config = dict(
    n_experts=192,
    n_groups=4,
    vocab_size=2048,
    norm='layernorm',
    init_std_down=0.00231,
    beta2=0.99,
    final_lr_fraction=0.02,
    doc_mask=True,
)
Below are experts of layer 7 (counted from 0) of a mixture-of-experts language model. Rows are named router (the router's row for the expert), up (a neuron's input weights, with its number) and show model dimensions 0-127. Each number is 500 + 25 x the weight over its row's rms, rounded and kept within 0 to 999. Numbers have three digits each.
Before each expert's rows: a language model's description of what the expert responds to. This comes from a sample of Wikipedia text that the model never trained on.

# expert 40
It responds to: Word pieces right after this, these or a, especially means in This means, plus nouns like genus, role, label, type.
router:537522462477485484514473492536499518497500504476537509488462547521542544493491544537499506492528446466457527511439528521486447461526525482452486505472462535518494520492486522495502500502535535509508486499458533529519476501459529467518493421492509483546461508481527512520500481505442502492511452509497487529534494495521508513496490513517559490495531511490509499514526501481491492464490
up0:535516531514474445499478536487530512511466497498485496478528492509467524514503495497442529509515472507512496512480458507500503477496476500537502486489465539499494514501483473461511467521521446490536465469509502495517516444486492532481483451490508486487475486494483483545496481410477450501527529493519449518485472496491459494451492539493476477525485522493498527530491494528498496523472
up1:540454460463461475466487482493440543514486493524477483495463492470531478483463509494497541534505463518498500492510451512502478518470511497500468475459478453504513487504500503479484519501530532493499486509503503474467503504504478510469508488552502543501500538507469523482527448507510475517485559494535490488517491543534462493496499570489468538562497506505467535513474570518507492501530
up2:503488532495519491497496536486499501561508496553542517458514522513476445457504482518523477513547538501498474479499527483528543504505484492481512540542493510533519484508483512537487507476484525484471494478477510460517519484500453501533531526491479540505525508472515499506492510440517522495453509470490545504490504516459504498509463511514523511486476506457497459491515458516501485481515
up3:524501503488521479495507512474488505512598501497499505495524501488517493513493537561488499483578505507508511515492492505578490506500489503497493517497495523458533507517483519475530496480545509502551495516516509491434460525506438440513511473539544499490484476489510502486484521509426512505507550507497484521502503515543456509467480502503590484528511504493537455500505516499494503503477
up4:490536483469535499452527473499461466464515524477519506539525521547512504467484465439524483515472481493507502485464535468494527488498475496479520477456483530539490530518515493535480542513476491485492498559449464510518493441438532491529502520510452508536509533521511508525453493490513511495494477464463478524509478485510533512468496492491532487520525461461493540499485497533536485510503
up5:526476526500500519465507521490481501532461479548485502516435504523515500505531514487505543459491466461497522494522461494523494469510520487511482526532507473491488510516491475447515501509485481521457489510528495517470491493516514554468466486492478533530495502482530480465491468461453487496573513526533548472497516476497538513479522545487457496493552497503477486465484500511502478459483
up6:505494538487501506495529500489482512490509513519485501515495536540463491521476537489498505497549522460495506504496515558486509504483518487538511443553491486481503501498459491519505486502517555473491505518480521491476518546475476539514481529527483483493494536482526542498484463513486454532486519510502502534515521464510484488482520486492499561475512527565448524482461508480476536518582
up7:478508488534492491501474516511490511458513547461501499499523529474497464491447516520501478514442531464502464554512470522509490535519497465488462521476441529490504501484507500479480523517508511497481521484539526485481488480472533480572508515512504493498526501499544462493518491496503474506471498498509500497527477483508477513522492531473513501512428496501507468463489493445498531510503
up8:523496501524574485518514501512453497510494534495514504518450508514480535520503513551526473453480511472518532528487497484492504498475533507527526486473476521494465494493484497490480493499480508517465550529510525515517447488551522542525508459481497538510495505513501513512510500489459500480531505480526525533496466518512508513466523490459512492476529463467512479552523507531501488506496
up9:471524483500504501482482546493469513448561486496497515541505524514525517506495462529499478501502467502492514482497505524516484508489458432480515530450491512497502515504534520468476437495509521482533550498478505498514441495544520501515505455563534506548490519532495507552502460494469490501503491497523508513494481554537493498513507503481529465449491459519476540520523533467431508477505
up10:516463484518510447497440533515522507521437528473435561470480504503500505550491504534517490543507487471510517446490484512516507501520544466488464507520461496485476502507521486515495559487535454523471480485540475468475492473494522478465520483475520504502542511502515516494498462471473498505480480544543519509526496450494518568517492542471536526493495442462512483502534494512492543479506
up11:488503489513508494490500543450461550435497526519520498541488466503462468511548483491507499521483472479492456513501476536511506496515467467519505515421528499543478472511510484515453473492523486466501514526483501457511522492506441527473466483519525493507465504527493478535495494520491472502458493549515484548486487552526510498513517489487498518488490465460453478482531515502524482500497
up12:517466470513468461509511500524501501536525488498500432516470511470487503530472511497489459475500493485504511473486515472519476513494513508499518473483488472536513496531523474509499497458487466515520493508480517503542472471519520442520488515494500512559515526516522514527469525481536488465461475475503498470467454484512523483532488554514524492498491473520508520523498509521484540473522
up13:539519549506484484488523465515501466482505533495512525518538505517495484483490511461503519479489503525495502501472534505518527455482487576538521472505512503540496519517519505515527475532484497518503501507528499510509524531489524515481436508506430492524485490541507516507453483483460459511515488478443476536466467522479499513461479505499478523590515510504493505516476500486551497534511
up14:508498503481459511503507481464485496455535470486544485457539484504500500476491446505490507487525486529486517517512476500524517497519506526492508519492497514500509469500528462484492513485489503497487490488472484524506519520559534478559465492496515516478517550525505460476521506522464501497523512553522486501477472508507472495537481531545461529470510495485481523523458472527588493518545
up15:513555505557493524488494494507480513495492524490530488488506513462488491475470512431546479470533502481496524422517510525530502521428489513487494528503518463522529467488472509517519481491511496510491454493477501495509508502482472515504479475472505473467491464479517464508516449520540530495500507511508472507491498518466463445521495552509476549501535528478502510525539538482502514499494
up16:509494483491476485499501528529530524499519471494490484480513547456500536489512545472497425452524492435530514527465497501538505511523518534500472530506490478492490451494464497524500493476516479539498543522532521514494514525475548506537503461488520495500489484542541489502490493506459522502482508536478472501497500490541479478493501508501492486489487528489508472472536484488520549521472
up17:524503494486511474490513478502519539523459485492501520484497496474521514494462446498533504517543510477507547485496491511479454447502463496513532537481504512518515490531499461507492511497541516481534511481500510501510478458470560479517503459500456506558473444524486497500518475503497469492514493481503528473493467488517484488494486503450530499453514511517538540534489480579461508506441
up18:508513495528461529501474467490518495501463542500501478485499517483509486456468544487553497520485507472497504498494453496488495525521469497476477485527531504539503512481465501527479514484491518523482470472454484495484490503474483502540511536492544475484508481502508511505477521557474521513496508517467557519540506434589480510503562557516528494497504492480475467479509516458475499419476
up19:509441513490440515484529498510494511529530499533492493503450474541508475520509511528474509507521514497504499508486476502435503503510508492504504487488526483470461510496524504490535489492489538503513527500461532531495482549482473473520516444551497461533498523477494526474525460485510495490494497507508540482492459482508523481501535539539495490548516489535470522520519521535470559488486
up20:484513467499508483444500465500490508560530481519530501518502547504505485522507510534500467460526522479511480494520516519531515529454522506489519477518496478504480478507453491545474474478459494516486502526465514466487454451481487453530531509467478492468500505478514513481536514483508541485473493494489494476501509530515465519508482509506508516477482542463491550506539531499448521457500
up21:531526506474499509475550509477477517498483518523512507526491502495491496441484512454489476527483482512488464498518500497525559504473490503499491473495474463516520437500505487481534507508499500532518505522459497469529534448461522470525457474508521471519507519526525481503479484512472502504463522498505507494502439543473512460530488528506502549526443466472460500522490476510494507466559
up22:507533515474500437476498517440479488493510509529503474494471504510556505488530500505474518518517466489521507480539505494502497510523497485503461546508489437485487486507515507493557461484535457499486508486527529500524493505513515521520516458511502498547485477519506481504515479462472515490508502497518546453441493471460537460504472498519488447552484512522521532491459499493522515489452